config.toml
experts_per_token = 2
routed_scale = 1.41
vocab_size = 4096
norm_eps = 1e-06
learning_rate = 0.00502
Below are experts of layer 9 (counted from 0) of a mixture-of-experts language model. Rows are named router (the router's row for the expert) and show model dimensions 0-127. Each number is 500 + 25 x the weight over its row's rms, rounded and kept within 0 to 999. Numbers have three digits each.
After each expert's rows: "comes after" lists some tokens at least twice as common just before its tokens as in all text; "mostly gets" lists some tokens that are sent to it at least half of the time. This comes from a sample of Wikipedia text that the model never trained on. Tokens count by the router's weight.

# expert 54
router:456570492502488453510532502505480486536509516512566493428475489469470502481469508509525463503500473527463477519491482499508507536535501515502496464487482505505512543498477498500438456447493533506499499474539504480520475509510538502462476513499470514499545511543484483476554499502479512495516548511491524509478489497479504502517494505503516461543483548506505522494508514497490497534511
comes after: " the", "-", " b", " ro", " st", " fl"
mostly gets: " side", " town", " country", " center", " city", " bank"

# expert 59
router:415547508507496467497534527489494463508493464456529487495517482465469526454481512543519517512509438468501520517496513502486542509486467541514469519478521524493498480500501510507507531428503501494512503544532535512510494485509489475456496498490472513509532496503471467494531555462466469505513538485521515500445491485482491523509520514511513482494509502512497498510543513533475509482510
comes after: ".", ".\n\n", ",", "==\n", " died", " and"
mostly gets: " According", " H", "-H"

# expert 95
router:460552473515530485500527548485502465496501483481512497448513481484537511434495517538488482516547485510471525495458503540503522506489471539503449485478492475492505477527502504489514478420486487486495518487530528521509455534473514507507486523496497498518510513462499532473515521497505501506522537453524506484500503473502520516494480533505457493467520500496531493525524540524473488563515
comes after: " in", " In", " ", " during", "In", " s"
mostly gets: " ext", " prot", " Sat", "usp", " neigh", " Pat"

# expert 98
router:457549478515520483489506517508490470505506445465558490499484514474510528474464505483524504525517469491476526498477486502491516488510461492516466498442486495523501504496489489481461535422544529478519481523539540508501466487515504513490499506470488481491510477512478512529545542516522504519494527495491534519470472475476478540539520515485488493551499508484562474514534482509486495524523
comes after: " the", " (", " his", "'s", "–", " The"
mostly gets: " str", " br", " Or", " Pr", " stre", " pr"

# expert 58
router:454613507488527466467504488511527489518491500510541489496469505480486484488511462509519496486550488496468522489483530555504537462484501515509488458481507526455494524502492505475485497456466508544501522484525524527501495478468525480510478511460477527494536491516481492476548482483490537476493528497500544498499482483492499500500537535513509505492495561537502479503533504507497476489516
comes after: ")", "2", "1", "6", "4", "5"
mostly gets: ")", ".)", "),", "]", ");", ")\n"

# expert 55
router:426545485483503466485486512507477484524514486500593475520503498508498524492501485482500484502516480476486535490462514508486549487497539547513467462488532499488483486493481477492494518444502493449491526504532511527507475505494529517494497493457478534508527474509464521465557543495522508508475512502491537496457486517477478506518510551498487526490520510485499487490529557522484504475515
comes after: "'", " ", "1", "\"", " O", ")"
mostly gets: "\"", "”", "]", "'", "’", ".\""

# expert 119
router:415566518525511479503478527515497486496532489500545488485508495547484522480484492512527475493552483499461508509478465488496487509497492527514495482476511519508498518480532517519493499419490532531481513508508539486502470501504487520466515500488475526466555487538500535526525508490514483516486490479474508498457471501474511507503500524480499511502515527454483502513549537511478500477574
comes after: "1", "6", "2", "3", "4", "5"
mostly gets: "–", "/", "--", "+", "'\n", "&"

# expert 30
router:448548510505529504507516521492522462540484481453509474485498506518485491499489520503518503514529506508482507512480518531497516474499493494500513516472462529522475535509473530505467514402502511491482504459503516498471476473485532471494529497507498472515544467501482545453509539482503484517518534501473499470478521506440484500566494513530499483491521517527560506496526522495469527497466
comes after: "\n", "-", ")", ")\n", " medal", "^{"
mostly gets: " en", " En", " Ind", "°N", "Ind", " medal"

# expert 90
router:465567504493539455490524533489502498541534490473529492490551535506491478492535497495546489491526458521471474500486513507507501537492452531519493485483489531498479477514480510515486492429480539472481502506536500484494445503450516500497498518486455517532497501495461512479580534492496518482495506463478500519480524477504489479487500497513496453506520487495522528504535513486501457514508
comes after: "201", " ", "200", "202", "199", "198"
mostly gets: " however", " February", " July", " century", " January", " April"

# expert 76
router:441548472511495468512561515485473488542503495471506514475510460517507503464506500472491514472534465495458480495494523498509539514496479506535473537486498505469479504492469545455461510431458505541525512515552520500519437473475522494477494468516481528484513484505487523502545497514504481515514488489468529526481487510518511465497499490503516507496529507484519490486536503509482530513556
comes after: " ", " a", " two", " one", " three", " few"
mostly gets: " minutes", " days", " months", " One", " once", " few"

# expert 71
router:436558510501516439484498538502477495534470511465542491488527521509526519485500479501490467497500489537495517519490488521503525473531499506470508480461477510483504533480513523501485494424499521480516495471557494487489500468493501493432498497524518494508495483503487482474523537470534511478524527498488506497473497524479525518495509494445504494518517486515565525462565512492481473524518
comes after: " for", " the", " a", " of", " and", " cer"
mostly gets: " new", " local", " current", " present", " social", " private"

# expert 6
router:440577491510533454514475493476522487523479495493513482464472504500483480501461507502490502496506492551467480496475497516538501521527442533498495491442543525490512507462510478504489512463480529511512535537553535518509504524505481478495477475506530519497512486485513528483546505515495486485445533476486503510462496484482501517550494502512505496483509522463511496512539529520439521482494
comes after: ",", "s", " well", ")", "ing", "\""
mostly gets: " and", " but", " &", " or"

# expert 92
router:466547483508527460505532515512501493527530473510498468485500513446520519510523492508533492484474481533495496534518531505487556486557495507513498523442532530517491491517504485494494504402501515529454496460519495470517471498483496491479508503491463483500498486467494494527540489495478503484482528456452511482466496501488497495530470538494498522512521520483518475511519527513501500534567
comes after: " a", " the", " UTC", " an", " The", "-"
mostly gets: " result", " List", " consist", " interest", " exist", " attempt"

# expert 80
router:457554470509516468512528527516488479514460482473543486466489517451535512475529493539536480521542468547479497513519488510463505488505499500488478467495510511491510522521486507502494499418501527478494474486544528526523427489477480503472474504515487496506487517531476513483524527517507527463490540481496533489498504464504493496543453533511512477486515526477551517511510484500496493500531
comes after: " the", " in", " at", "In", " In", " early"
mostly gets: " late", " Battle", "ource", " mid", " way", "History"

# expert 79
router:447573474518526468468517534485482463496510443510518481474485485536498510489490489512491470493528444498488488490516485540518529516509497481527486483479493501509517523522514500494482531416502523487516496536570514511503487502490513515488479516481486488510510493487510493485544520482500474488459535489509531514435478513494489494500482554479504469506477518534511476499525515485486475542547
comes after: " ", "3", "1", "2", "4", ":"
mostly gets: "′", " aud", " CD", " novel", "°", " single"

# expert 2
router:496585542498545492502528512457526487537485489471487477467496489485468518464460496482480491505510487509487532493467515527518524499489515535515498485490509493498495512471506486481484470406514527490500502518521491523498489492514500533476504513511496496523538474526496516518562497490448512503517518479528513443468523464492490502481524524522524485485500485515541492511567450477495479515508
comes after: "\n", ")\n", ";\n", ".\n", " |\n", "\"\n"
mostly gets: " rem", " imp", " enc", "″W", " dem", " reve"

# expert 10
router:475542489541531467500512503481493484510521465481573466521516494508459526509491483468523465487532467516466476539490512526511508510540500507486476499453507496449496521498512497507482509445530487491504517455529543508539548526496513476453501514482535476499511497478460479486554496469483491498501523462521509528467499514491511497493494538492496531486505530463548465486508499484483499540530
comes after: " P", " p", "P", " T", " c", " classification"
mostly gets: " ph", " Tom", " Cam", " Jim", " Ham", " fem"

# expert 32
router:447588492525535480477518525498482494533494485486543472458514511509469520469507492504520485531531476507468527501482509510473517520508470519483497506470495498502512496497508491488492533424488519518504505477568508486511483513503522489465509514453484513516523493532491502469541522477479460459489543450484511510466470494495510513503493528519513472535518529513537515513547514504473477525525
comes after: " |", "-", ";", " Sw", "ard", " on"
mostly gets: " Phil", " Gl", " Rich", " Russ", " Bor"

# expert 113
router:453554471538516481508496500484522460546476466492508487513505478510488497484509501531514463522487467510503537537494517507473512512491490500540490537509488523496494526493473495517479477398479499491479491483557518504483489545525544462480495522477471492535522476499482515492531482518525509510503549485531510484457489540457468463518524509515486507538525512494502476477537498490502492518534
comes after: " |\n", "|", " ", " |", " —", " medal"
mostly gets: "/a", " —", " Best", "avy", " DF", "|---|---|\n"

# expert 24
router:449580515492490443473481495531477484512519480472556493507501479507481502482463495519487485568546466507498521511506464491492510490516516515525457524444471492500497538475469481487486471457470514510533525478542543533493473531515496492490491517493472482528485469486497537493532546471546483510511529475469509509487527525498496484490519504506499501515490501521525480493509536502477492510523
comes after: " of", " with", " for", " and", " on", " to"
mostly gets: " his", " her", " its", " their", " Her", " His"

# expert 36
router:472554487493508469474548517456485513534472503508557490501522546506482514501488490517493497484540486508452515516513503465509544508515500518526495488478548493501471498480535509457464521453504511481513502504553474485525488515441545477480476515477499493469503455488469543488526522511505508501518481455462513515474489517463534502506510497495492472498476489506532476506545542475490466523526
comes after: " ", " (", " $", "10", "13", "12"
mostly gets: "120", "300", "150", "180", "500", "100"

# expert 85
router:456594480523523492470505527489490484546482493479520470489493499497471501477512515523538484505504465461497520501500518508506492491491533505519516509494507520524519541500482495482484532454481501508490515481584508461461475530482506506514522461481487501480508512533496467471576522495489489476497498471493478485456495509495474490527488501526497488531529530513514458498570525529491495507510
comes after: "\n", " |\n", "R", "E", ")\n", "U"
mostly gets: " ENG", " FRA", " ITA", "OR", "BR", " USA"

# expert 115
router:464560467521504497514526498478494501515478485471521494465486547504512494446537475512450495531524491484468529496474492526482504489470468528528511518483512488503477522529512514491520502393508497574490501538512506474526504471493515435469492518488545502510470500491493495477523528489484492532501493496480498499508503513481497501524527514511486453504506487478536486499551492523498465509517
comes after: "|", "\n", ")\n", " |", "-", ":\n"
mostly gets: "   ", "  ", " Some", " larg", " other", " Rh"

# expert 111
router:459575492523532479505500515472501472532512463447527511495450501483484488463513525481525530489493479485475497497502483476477529479518513541543520521480495500510501519494508495489478471446486514520539527477565516490474496507506499476483501517453477507529515490483456530513506530460484474506519487472500528477479497526510473479534474537478509509527488529527551471548516517510516472534501
comes after: " was", " is", " as", " became", ",", ")"
mostly gets: " became", " appointed", " elected", " founded"

# expert 91
router:479578506546508440450505536525487476507489488509526488477487490514462496481504497472520500517519492546504507508524479523490548505516493552510510529513530498491498528480543495526469514426527493449532530516519520514486477476521506493516481516507509485503514445489491509505520519472488446474526526454464491491506485487480513472496475540506489458489534471482526491483527483494493497494526
comes after: ".\n\n", " |\n\n", "\n\n", "==", ")\n\n", ").\n\n"
mostly gets: "==", " histor", " techn", "ograph", " typ", " econom"

# expert 9
router:431565519529494475492526514455486461510501505513499491491532506498463511494524448475513501519495487511480502496463515502474561485485504539487511517480511484527505457529463478524480485449516502486480524521550562516526508488515516462470488518485480526498542512507465495503547541455540473471512494488490481511459497495506494507500467548459479515512508517480524476490510517512497497499527
comes after: ".", ",", ".\n\n", " that", " and", "==\n"
mostly gets: "The", " This", " what", " These", " which", "This"

# expert 122
router:486546506508538485484521541538490495543480465497550498451498528520499521512497508515489483512497482491444521492462525484513534470454484532478514454478503514481517516461492498515484527403462504515480485491530497500492533520479527487444493507476465500534494523491517518509500513508485509485510519470525502506511470524497528504517459488491526521492493519511482508505581512489485496486543
comes after: " to", " would", " not", " did", " could", "ed"
mostly gets: " Stev", " Ir", " could", " To", " Dou", " must"

# expert 11
router:449589482535504455501518513537518477527491472486519455511487498482503496496494476477520510499520474519497511522496489488498516479496527506502505536511482490510548484511494484488480526394488554523503500438503506501518515503495464524487489521469503515540480463519479491513569504486532491476498526481480507482460480487513479501506512513487499512526479509522546485479507500478495507501550
comes after: " |", " ", ";", "|", " G", " Votes"
mostly gets: " Votes", " %", " Candidate", " Position", " Result", " JPL"

# expert 96
router:444560508507511476477537497512508468518489476474535500465528489495498523470514493509501506489498475511511539522476504498490533467497496520502467510480509507522518518522511507552493498397525510518488477473535520504463495481468484468450534533489494528504532489490454501512552525499506506462527556486502502469496511517462513487484470481501529493512479514522518509509528487479452535509472
comes after: "\n", "°", " University", ")\n", ",", "–"
mostly gets: " Charl", " census", " Bus", " University", " Prov", " Georg"

# expert 61
router:463538480486505456493499541490482491561490493493541441450521500493492532509504504529521484523532469502447540531519511534481489488499489518512473455483501473476507512511492503469485516414447523497528487509499516520511471525480508486498460520503521503517505533509494490457563492508458498491531546487489503499498496496479495515539500496512504506471491528517538515489518551483508491520480
comes after: " in", " In", "201", "In", "200", "202"
mostly gets: " outside", " addition", " Coordinates", "math", " order", " throughout"

# expert 50
router:454578508505514489481494507478510478539500476482553445498509474503497513501516514522467480522510468489518501516487518530509526529503447494511499495496534489476502485489509471547472486430504528506508514459579551506474525487514535509458508471465484497504502463553511526491539522518472493490470495503481479505480504527501485495496497528478523496483468521499490478504545493487502501530527
comes after: " |", "\n", "==\n", ".\n", ")\n", ")"
mostly gets: " +", " −", " ±", "ubl", ">", " -"

# expert 4
router:442568480523528456480494524512501479533496472497526534494503523482505500491451506505501491514504455488474495499475503494467530515541496553505510541458521517503482500495486492473497508416460521519507486489564487485511508477480482506505523542506459512503493510487471503489534535459519482459485504486493501505473488520484500476502525510469478494510506553523558521528529506489513507506536
comes after: ".", " as", " a", "umb", " Lab", " Sen"
mostly gets: " Democratic", " Republican", " Conservative", " Independent", " Liberal", " Labour"

# expert 7
router:478563506509532487476508528519504488513490474511570511487512491495452496476440481493513509514519472483477537533465529535504520499523467522499513504497527506468509487492497482478505512461501501460485486470552555500519516525450515494497482498465480526529489480516509540465570509504492452473544480484499530529473493499503490488489487502498487485500486529496487517506547483471455493480547
comes after: ".", " Mc", " U", " M", " B", " D"
mostly gets: ".C", " Jr", " Co", ".S", " Mr", " Mont"

# expert 44
router:494594484525483497497490514502463450510505485505553500500459529488501523473533501533551484497506461505491514523468503532506524481529495497474493506475481466529527486490504504466463507408497508498529539480524507469469461464503506488464495504532478534488522501496482508480538492537512486468476500485482499511481497503497510504528541492471484517477512510513497509525555545505527488497505
comes after: " =\n\n", "\n\n", "==", "===", " (", " a"
mostly gets: " television", " radio", "American", " =\n\n", " railway", "="

# expert 40
router:467562465516515486505532535480510481500503474441519490505476535469511504492524490470467510528534475514499449514504499481516531471516489483505502503510517518505493518484491464481519470422478505500510546503574530488522510512472526508481521496485473507483480489527483519463503499509501482477501547485485543514464481503502504514504476480472493463524540508464569481532517537498494506494542
comes after: " the", " The", " a", " most", " n", " and"
mostly gets: " most", " tw", " vers", "most", " territ", " least"

# expert 56
router:426580486519527495489519514502526486545469483500523509514506506493481498475492479495502498526551432517480530517517517491490516500515473523504507506470474530498504508489486489546509520435460479492513530512561521521496479518454540481498520504507454495494539494540488488502525521487476449504487491473517516538467502501466467479502520495481495500524493534512515491499535510473495468527517
comes after: ",", "),", " (", " an", " United", " Mex"
mostly gets: " American", " British", " Italian", " Canadian", " French", " Chinese"

# expert 77
router:454603493524510479520522500525518497539525501462543469472477535482498511505503516508503483482508462503498518527507478492517492484480476514509454542498491501501523524527508504484495499426495492492493496499539529524507461491472506486494532491515504505456570494521454492455532494485488469500479484485478509491511459528491486465483467521515500534483468488535536507510527495513480489509541
comes after: "0", " |", " /", " |\n", " League", "1"
mostly gets: " league", " Cup", " club", " League", "FA", " teams"

# expert 19
router:439574503529525470495488530516509469533514466513538449482524515516517504468519507490514497515524498516494505506471466474485518486476507534494522524476490479488502501543487500490467483439488506488514489499578505522488453475477485470467528508518492498498522518512489491499546532505481456463479498506488521497484529486466488504492508498489517476484518517524556495525562488527469501495545
comes after: ".", ".\n\n", " |\n", "B", " Ear", " L"
mostly gets: "Early", " early", " From", " John", " Main", "In"

# expert 83
router:491584483516541502483524518513494479499467495504522503488487526487508513492502472509527506509541476496463483529491539555513497473460465546493497484439499506493515535498505510467470507410489483508495496510536540515516458484472495492489465498454478520505519495480508531503554533533534493490486485483454475476435507509469503513514500511493514495516488501502536508504519519502489509517512
comes after: " |", " it", "|", "7", "6", "5"
mostly gets: " att", " cont", " it", " po", " there", " ann"

# expert 86
router:446600518497501502509518492513488506519525490490505471520491508482509483494462513516472476535541499517461471506499495489462524478487507507484497491495504472525540524491522479482476520417521513514477520422491513508524505509502507471503493517509527502539520458510473505459553497460533537501494509469485501495480479484520508526542492522527499474483514503511549499508533498503467493522474
comes after: "\n", " |", " %", " Votes", " |\n", " Year"
mostly gets: " %", " Title", ":\n\n", " Pos", " Name"

# expert 22
router:444561507515531483466545499514501485551494509482531485463541509484476521485468491500473513513528462525491475508494522535511470481512518538513496518481510501506503535466480533514467490444486458466514510471519495521526481508494505496507485486507520511550514509539457530512517536472460465491512530475518494536454506514451512493488472488479503509518482532492539465503545540501475488514490
comes after: " |", " ", " New", " Los", " U", " York"
mostly gets: " T", " York", " dest", " Angeles", " Cz", " MPC"

# expert 97
router:444565501514536494484523535484492469528525470517527501485500504506482533500488464538463476480527451504456509528491490534546537511514480505530519483489520515490503510509519492506481487413487522484507552489474541489517477520483505501483503494500499486544518454509512507461511534493495484498504520469459494518458487543513487464524529488521473470482527505509551509482539502503493496515515
comes after: " a", " the", " and", " of", ":", " ("
mostly gets: " d", " D", "-d", "-D", " l", " sp"

# expert 114
router:439556518501534505498527490546494477523519467484506486464447518512480511509522531490502489518508485509480502515473517526474487532506538504512527487512473494493492492518513496449478517395507558496517508481547455486508511492470506487498490506479488507497516473511543537447530525484491501491513530509480484484475509508477493473510493537528536481512470518518549480466503529503493473497518
comes after: "-", "|", " Occup", "yl", " •", " Time"
mostly gets: " Coordinates", " Genus", " Website", " Died", " Born", " Label"

# expert 102
router:463553505528516499508515512504493471530493494518544462472463498469466520471533516491492448503505458522483491511452522556490488529523489520514477495475519514524476478525494488509494512401514458545512493485512547516520516542512497499514475518488493475521496488493505501494511521487458495496561485469490483487472492463478529511526500530493502523521487515513551494516491529480467473505523
comes after: " |", "°N", "S", ";", "″N", "D"
mostly gets: " sc", " Sc", "sc", " iss", " conc", "esc"

# expert 57
router:445554489509516473483530549507497486515518502505548511484497493488504481490537494504492482482505503501449512490468516534483530457520508498518480497476522508495489531507480472518510542394506527538466507524554499477516517527496510516477502500479517497550522454493459504457504475473516493504470556494514507536496493515466463488511474482467489523496518522524509519485494523492477500489527
comes after: "%", " ", "0", ".", " |\n", " ("
mostly gets: " inc", " occ", " transl", " Acc", "%"

# expert 62
router:455581511530546451445544523501473496510465497469524470490478507485498518496490519529490468516502483489472507529495504513509524490509514525530496490458507486489495523515529479478469506434481489511492505485552533508476502500478506494491471508485493499534520491502491508442537554460510505470515476481490476500462492531513533497498511527511500506515515521486537479496580517503483502527521
comes after: " of", " for", "ing", " with", " as", " to"
mostly gets: " a", " an", " van", " tr"

# expert 93
router:468597474502494492496544494451492505522461476476498510473504492478472518472444509497476500499544496477462494495513534508506520498501477504500534490441489503535494511464513519499490501445508525527502523481547554502503501541489466485460510518526486518519546518513490508483534496476539492514474474466524518524502510512475479493467510538510481482507494483526550494470537518508482485505512
comes after: ".", ",", " that", " where", " when", " he"
mostly gets: " he", " He", " She", " she", " they", " who"

# expert 84
router:448551504519498462478511491527500484556493515526547498510480498469514475474526490514511508536521465474479521499427508505514480513505493504546495495513520529491544485511532457500516495400470498517492534466512531538528488520493523472464501474502500497520489478504466502485521522507494500459483538496479484475482463504488493490503525497515461501481522499533527509475528495504489529522541
comes after: " |", " km", ":", " stat", "R", "$"
mostly gets: " details", " results", " population", " $", " votes", "istics"

# expert 43
router:453577500519506507530500535516518490524515489496526480484495490502488479480512513490499508501516464506526478496535512517459486504504464514526483518504514507473474536506502493507491515419490492486501516483525497517502471546523530442486520492454500474528508482501465514460573452477492531497516546467501476501443481505457510502514506533482471491530505520511512527491520466491489519514549
comes after: " |", ".", " /", "aged", "age", " Peak"
mostly gets: " Record", " Peak", " chart", " list", " Top"